{
  "experts_per_token": 1,
  "d_expert": 624,
  "moe_layers": [1, 2, 3, 4, 5, 6, 7],
  "init_std_router": 0.00983,
  "lr_router": 0.000424,
  "vocab_size": 23349,
  "seq_len": 1024,
  "train_tokens": 406900000
}
Below are experts of layer 3 (counted from 0) of a mixture-of-experts language model. Rows are named router (the router's row for the expert), up (a neuron's input weights, with its number) and show model dimensions 0-255. Each number is 50 + 12 x the weight over its row's rms, rounded and kept within 0 to 99.
After each expert's rows: a language model's description of what the expert responds to; "mostly gets" lists some tokens that are sent to it at least half of the time. This comes from a sample of Wikipedia text that the model never trained on.

# expert 5
router:53 69 40 71 25 63 69 50 49 59 41 53 47 40 55 63 69 33 51 44 35 66 51 56 37 44 49 39 37 64 39 45 70 54 56 46 56 39 67 50 82 50 27 55 43 33 61 63 50 53 42 49 57 36 60 59 50 43 49 51 63 42 44 48 47 14 60 54 52 72 56 27 25 60 66 50 52 53 61 49 29 51 59 66 24 38 40 45 63 33 56 44 52 51 53 53 65 75 54 39 59 45 57 27 64 71 47 54 85 41 63 51 42 55 53 39 46 50 39 53 56 35 53 57 49 32 47 68 36 40 53 56 54 61 44 52 39 50 51 70 48 47 58 51 68 29 48 35 45 70 56 53 63 48 47 49 67 56 61 33 62 47 54 35 43 41 54 66 69 75 48 49 46 54 44 49 28 52 51 70 45 65 29 68 45 51 40 51 62 55 61 73 61 31 64 60 33 63 60 52 50 50 51 59 42 44 57 36 37 42 42 49 69 59 38 37 72 65 34 77 49 51 50 39 64 75 42 54 65 59 67 62 34 35 59 54 40 57 40 60 39 61 52 64 48 32 26 33 42 53 50 56 65 61 48 51
up1:50 52 74 62 76 57 48 38 48 71 54 28 47 48 32 49 44 55 17 62 40 37 42 58 56 39 58 53 49 60 47 39 34 43 56 55 67 63 26 60 42 62 64 23 39 51 57 54 60 64 54 42 58 36 20 60 50 49 77 61 46 53 32 55 37 55 44 35 57 55 54 34 54 30 40 68 65 20 58 45 64 56 59 58 54 42 51 67 59 52 64 63 52 64 47 53 65 54 51 41 73 41 63 29 69 53 39 53 72 49 28 29 32 44 39 64 53 54 31 24 57 51 52 54 65 56 67 69 60 67 50 43 55 53 49 62 39 64 39 50 30 57 72 64 36 28 50 54 66 47 64 34 36 62 40 50 62 59 45 48 23 26 57 46 47 47 39 50 48 52 55 58 42 65 55 45 44 46 44 41 54 64 48 48 53 59 38 50 49 60 57 64 47 48 61 60 38 48 46 53 57 29 64 43 50 46 67 33 53 29 37 22 42 63 42 30 52 56 48 49 41 32 60 35 43 55 52 57 50 35 55 39 38 60 77 64 54 55 49 39 57 49 55 65 42 62 42 68 51 62 47 33 29 46 46 32
Description: Opening pipes of table header rows after section headings, header words like Votes, Player, Goals, and LaTeX fragments like _{, $\, %.
mostly gets: " %", " $\\", " Votes", " Player", "_{", " Goals"

# expert 7
router:62 35 43 67 41 77 44 48 52 70 57 52 57 72 42 55 48 53 43 45 71 43 62 58 32 57 45 52 43 61 51 29 53 48 38 34 61 54 64 33 39 55 64 57 54 44 64 60 37 51 50 49 48 35 36 36 60 53 41 41 32 54 54 46 36 22 57 48 54 54 54 32 82 79 28 58 43 46 39 52 38 47 35 39 38 51 46 50 31 67 48 56 46 44 37 32 64 38 67 37 34 59 37 53 53 71 64 58 57 74 55 53 49 65 39 39 44 22 62 40 44 38 56 50 26 66 54 68 47 54 35 47 52 54 71 35 38 36 73 19 51 45 60 45 47 53 32 76 42 50 56 40 49 43 56 49 54 67 54 36 43 62 36 47 44 32 57 51 45 51 51 37 48 56 55 60 52 30 40 64 36 56 41 37 28 60 56 47 38 52 30 24 64 52 48 64 41 55 64 48 47 50 43 46 63 55 29 42 54 39 64 55 41 55 47 58 71 50 66 39 58 61 33 47 57 23 41 45 46 30 45 38 61 46 48 42 17 46 47 38 57 58 69 38 44 50 55 20 70 37 43 63 56 48 56 43
up0:56 32 43 54 42 35 43 57 54 40 44 67 35 45 40 44 55 38 38 48 38 33 48 40 47 43 58 52 45 35 42 42 46 56 47 68 51 64 42 31 54 42 44 58 44 66 45 37 58 55 55 21 47 37 35 58 67 29 37 52 59 58 53 30 51 36 68 33 74 73 61 62 37 41 52 38 57 74 34 48 45 49 57 57 45 40 44 55 59 62 16 56 44 69 59 45 47 62 70 45 36 50 47 39 56 66 34 59 25 51 47 48 39 63 39 34 67 36 67 39 51 55 32 26 56 33 57 66 41 43 26 54 66 63 54 53 40 61 99 33 55 54 58 43 39 43 40 56 62 51 46 53 45 79 30 46 77 42 43 36 41 45 31 31 51 42 38 39 55 60 63 49 34 55 40 65 36 43 48 39 53 39 45 58 35 46 46 56 46 51 22 57 51 51 43 59 32 57 56 47 59 39 53 53 40 54 45 55 42 45 69 31 47 57 48 67 62 28 50 73 50 47 81 34 41 59 45 43 49 50 59 54 37 59 46 55 48 50 59 49 44 52 55 37 51 36 36 52 18 53 46 51 72 47 53 46
Description: Digits and number pieces inside years, dates and counts, such as ,000, (19, 500, plus nationality adjectives like British, French, American.
mostly gets: ",000", "°N", " (18", " (200", " French", " (19"

# expert 6
router:39 45 63 56 32 40 35 52 41 51 52 53 45 56 50 43 53 59 66 62 38 49 18 26 53 50 52 64 65 40 62 45 65 64 43 50 53 42 53 76 74 41 60 47 38 26 48 73 52 63 36 53 59 49 56 47 46 65 10 65 55 37 70 69 54 61 29 48 65 41 62 53 33 20 51 59 41 32 63 32 58 51 55 70 48 44 60 49 37 59 50 36 44 62 45 54 63 64 57 32 60 61 31 46 48 58 47 40 58 47 40 47 48 44 39 50 53 56 86 41 43 60 58 44 62 53 68 70 51 51 46 50 60 62 47 40 18 71 47 40 48 67 54 55 53 40 32 78 55 34 58 50 16 45 63 34 57 58 53 36 09 38 67 46 44 48 46 55 38 53 47 41 32 62 40 63 47 55 28 50 63 57 48 43 49 42 48 55 46 55 42 41 43 55 49 66 43 53 41 50 38 63 56 70 65 48 55 50 47 45 52 37 42 45 39 57 74 56 49 62 57 54 60 60 59 71 53 61 55 66 46 45 45 36 53 55 29 60 47 60 72 53 50 51 59 38 46 60 44 54 56 30 71 32 55 48
up1:56 37 60 56 52 38 51 33 38 73 36 50 24 55 63 42 51 76 69 63 57 67 44 57 58 41 53 75 46 61 59 56 60 68 19 52 60 33 35 57 44 43 40 49 65 62 71 33 54 60 43 39 69 48 33 36 57 43 61 57 60 50 61 34 52 40 42 51 61 37 52 62 48 53 35 62 60 42 72 27 38 50 37 41 73 59 46 57 68 52 68 56 47 62 50 54 58 67 55 37 48 29 49 35 68 41 30 51 48 45 57 43 40 40 33 44 62 72 53 79 52 56 50 51 39 50 50 44 32 70 50 47 54 47 44 34 47 52 64 42 43 48 27 38 39 48 40 43 57 23 44 36 45 58 64 46 53 43 60 52 55 62 36 49 30 42 61 36 28 66 40 65 55 37 37 39 53 56 37 45 71 73 48 62 44 37 64 37 53 37 41 32 62 60 49 41 38 64 21 56 60 66 48 36 52 51 66 45 52 48 56 53 44 46 75 44 40 44 46 50 45 40 52 46 31 54 57 58 54 49 47 67 57 40 53 63 31 44 79 71 51 37 61 73 54 48 51 34 47 60 66 67 34 37 23 52
Description: Line-start dashes, table pipes and line breaks in lists, tables and infoboxes, plus taxobox fields such as Genus:, Phylum:, Binomial.
mostly gets: "-", "=", " Genus:", "|", "Scientific", " Binomial"

# expert 3
router:46 41 44 53 58 47 56 59 66 81 39 41 37 44 25 44 47 28 45 52 40 59 35 58 66 46 52 30 54 55 43 65 34 66 42 53 57 33 12 30 35 50 52 74 42 53 66 56 51 39 48 44 39 39 77 34 54 64 70 52 71 44 44 65 39 41 63 59 41 41 38 31 75 61 63 57 63 63 13 48 51 44 52 66 60 42 31 59 36 43 80 36 58 49 66 58 39 68 50 68 46 30 58 39 46 53 51 55 50 62 56 38 53 66 53 36 54 65 46 56 53 59 44 58 44 63 41 57 67 51 59 54 53 54 56 47 51 40 53 46 38 48 49 54 52 38 32 35 55 51 57 33 51 38 50 72 54 52 54 58 54 58 47 35 48 30 37 30 40 62 65 44 49 61 54 49 33 47 67 42 51 53 18 36 55 42 48 61 74 36 67 53 49 57 59 39 50 65 44 43 61 82 54 30 75 64 48 49 57 34 48 38 52 48 61 43 40 43 57 40 52 51 55 47 35 56 33 59 21 42 43 37 67 63 41 52 58 46 61 41 48 45 60 43 58 32 49 38 57 48 60 29 50 66 44 29
up1:41 45 45 43 22 58 31 43 37 58 30 52 57 36 36 48 40 40 45 58 54 47 43 60 35 53 42 21 29 52 50 51 61 43 55 41 47 59 61 43 35 40 46 64 55 43 53 41 59 58 50 50 58 46 31 70 52 72 37 72 54 48 38 52 56 54 26 50 56 61 51 49 63 48 51 53 34 44 57 47 42 51 39 49 49 38 54 31 56 62 64 33 30 31 51 59 40 82 36 30 30 44 41 44 64 47 44 45 45 49 48 34 43 51 74 33 54 38 43 66 37 42 37 31 67 29 38 27 45 34 49 57 47 65 55 46 58 67 41 50 46 38 41 40 62 45 39 46 68 67 38 49 44 79 46 45 48 71 69 64 54 44 64 42 72 55 18 39 48 57 71 62 59 49 62 62 58 70 65 50 36 51 40 52 48 54 63 29 47 30 39 46 50 44 54 37 35 68 63 45 55 30 63 65 47 55 60 29 72 52 52 57 43 61 72 49 58 53 47 69 37 50 29 62 36 57 17 52 69 39 51 41 42 65 34 55 68 58 57 46 54 77 63 31 48 49 55 54 54 63 58 63 49 51 57 47
Description: Ends of country, state and institution names after of, United, New, plus -ia, -ism, -ology endings, such as Kingdom, Republic, Union.
mostly gets: " America", " Republic", " States", " Kingdom", " India", "ians"

# expert 1
router:70 25 57 69 45 73 53 22 49 54 45 57 54 29 26 76 56 58 59 42 62 44 48 36 39 38 51 35 50 50 36 46 46 44 34 48 56 37 75 47 40 48 79 47 61 43 48 62 57 30 46 42 40 57 52 22 46 58 46 64 49 55 50 50 47 42 35 48 40 20 45 24 46 48 37 49 55 46 57 28 61 61 53 44 46 54 23 44 58 43 57 59 41 53 61 39 50 66 69 45 59 60 44 52 40 41 43 59 35 68 56 67 53 57 48 37 66 53 55 62 46 45 54 64 33 63 32 46 46 57 48 50 45 49 68 39 41 31 53 48 68 43 39 60 57 51 28 78 55 72 51 47 65 69 50 51 42 75 50 39 52 62 38 50 32 36 39 55 44 50 44 50 35 58 50 38 50 43 47 65 62 46 33 40 42 71 40 74 42 65 50 27 58 29 39 62 61 44 73 40 61 62 53 52 53 38 48 34 54 53 55 54 52 64 60 51 56 54 55 46 66 44 24 33 53 41 48 23 56 57 65 36 51 63 67 36 30 48 53 12 38 64 54 34 51 53 40 42 62 58 43 32 40 56 61 47
up0:40 50 64 44 47 52 62 48 44 47 55 37 52 39 34 33 24 46 73 54 39 47 30 51 29 45 60 63 42 48 48 41 49 51 33 57 45 47 48 44 56 37 61 34 48 48 60 52 40 49 50 59 32 31 57 36 65 46 33 53 33 68 40 48 34 46 58 59 71 45 63 43 37 67 61 46 65 56 45 30 51 78 55 37 35 46 49 65 57 54 61 42 37 48 42 54 29 38 28 22 54 63 50 51 54 33 87 68 45 56 37 71 50 53 52 55 61 29 52 48 41 31 53 62 34 38 61 63 52 60 44 44 51 35 47 59 23 59 61 40 50 63 66 40 51 48 38 52 62 43 53 49 58 57 55 37 58 61 55 42 48 68 55 31 68 51 39 58 58 51 38 49 37 46 37 58 39 39 36 62 33 41 48 36 37 68 42 37 48 30 77 46 37 51 62 42 53 53 48 68 36 67 59 64 38 44 31 51 48 26 58 49 68 47 21 58 45 54 49 30 64 42 65 56 41 44 56 77 42 33 52 53 43 48 56 52 45 36 48 36 49 69 65 15 65 46 43 58 55 47 61 32 55 28 75 38
Description: Connectives and punctuation right after proper names, especially the title's closing = and and, commas after place-name endings such as -ton, -ville, County.
mostly gets: " County,", " =", "ton,", "ville,", "sky", "i,"

# expert 15
router:43 71 45 67 44 45 70 51 55 66 50 50 58 76 61 46 38 43 44 41 43 72 59 64 39 72 57 53 41 44 53 50 40 41 53 43 58 45 59 30 63 44 51 65 38 55 59 32 57 45 54 42 40 65 71 31 47 42 45 16 29 41 43 39 31 49 46 46 39 54 43 41 52 26 42 64 35 50 45 49 60 67 49 45 30 38 65 52 66 22 42 59 46 49 43 62 51 63 44 23 45 47 52 52 43 56 49 41 48 59 55 54 64 61 36 49 55 37 32 45 29 33 73 42 57 59 44 53 65 43 37 43 43 52 60 42 46 45 81 27 48 35 42 34 50 38 60 48 83 59 56 65 54 31 49 73 48 63 49 28 35 54 61 53 31 41 45 29 65 69 74 46 55 40 59 40 49 80 42 63 51 52 58 58 52 41 70 77 42 54 56 75 69 42 48 56 69 53 54 53 40 43 42 52 48 50 24 44 58 48 63 42 53 34 29 28 45 65 65 46 54 52 46 56 56 29 78 35 46 54 54 53 57 36 45 36 38 33 54 40 48 46 55 48 49 45 58 40 49 41 51 36 63 56 38 44
up1:38 48 51 57 45 54 44 60 60 61 46 25 31 52 33 39 50 37 63 41 48 48 37 67 68 81 44 52 54 27 37 27 44 56 29 47 43 57 19 51 48 39 53 61 33 35 43 59 63 46 38 42 46 44 62 53 55 71 72 55 35 47 47 33 32 40 59 72 36 53 82 73 62 58 61 47 76 53 44 56 68 51 46 53 58 48 31 62 33 34 58 37 42 71 70 57 42 53 55 34 43 34 48 32 59 40 36 49 72 51 47 43 44 64 50 65 53 69 36 59 44 49 42 41 55 44 61 46 53 62 64 46 16 72 60 33 44 27 52 55 34 52 56 35 30 51 38 46 42 44 47 37 41 46 63 62 68 55 35 51 55 41 45 47 55 28 48 50 45 63 58 45 64 74 30 45 51 48 45 60 53 62 42 45 45 46 58 49 61 39 67 47 22 46 63 32 64 54 63 41 52 44 58 47 52 50 39 35 59 50 65 59 44 22 52 49 43 40 37 53 61 38 49 55 68 64 74 48 51 56 58 58 69 57 35 39 48 40 61 66 50 48 45 61 62 47 26 52 26 39 55 42 40 48 41 45
Description: Evaluative and ordinal adjectives after the, a, an, such as large, first, top, important, powerful, and sometimes the noun that follows.
mostly gets: " large", " largest", " free", " great", " strong", " top"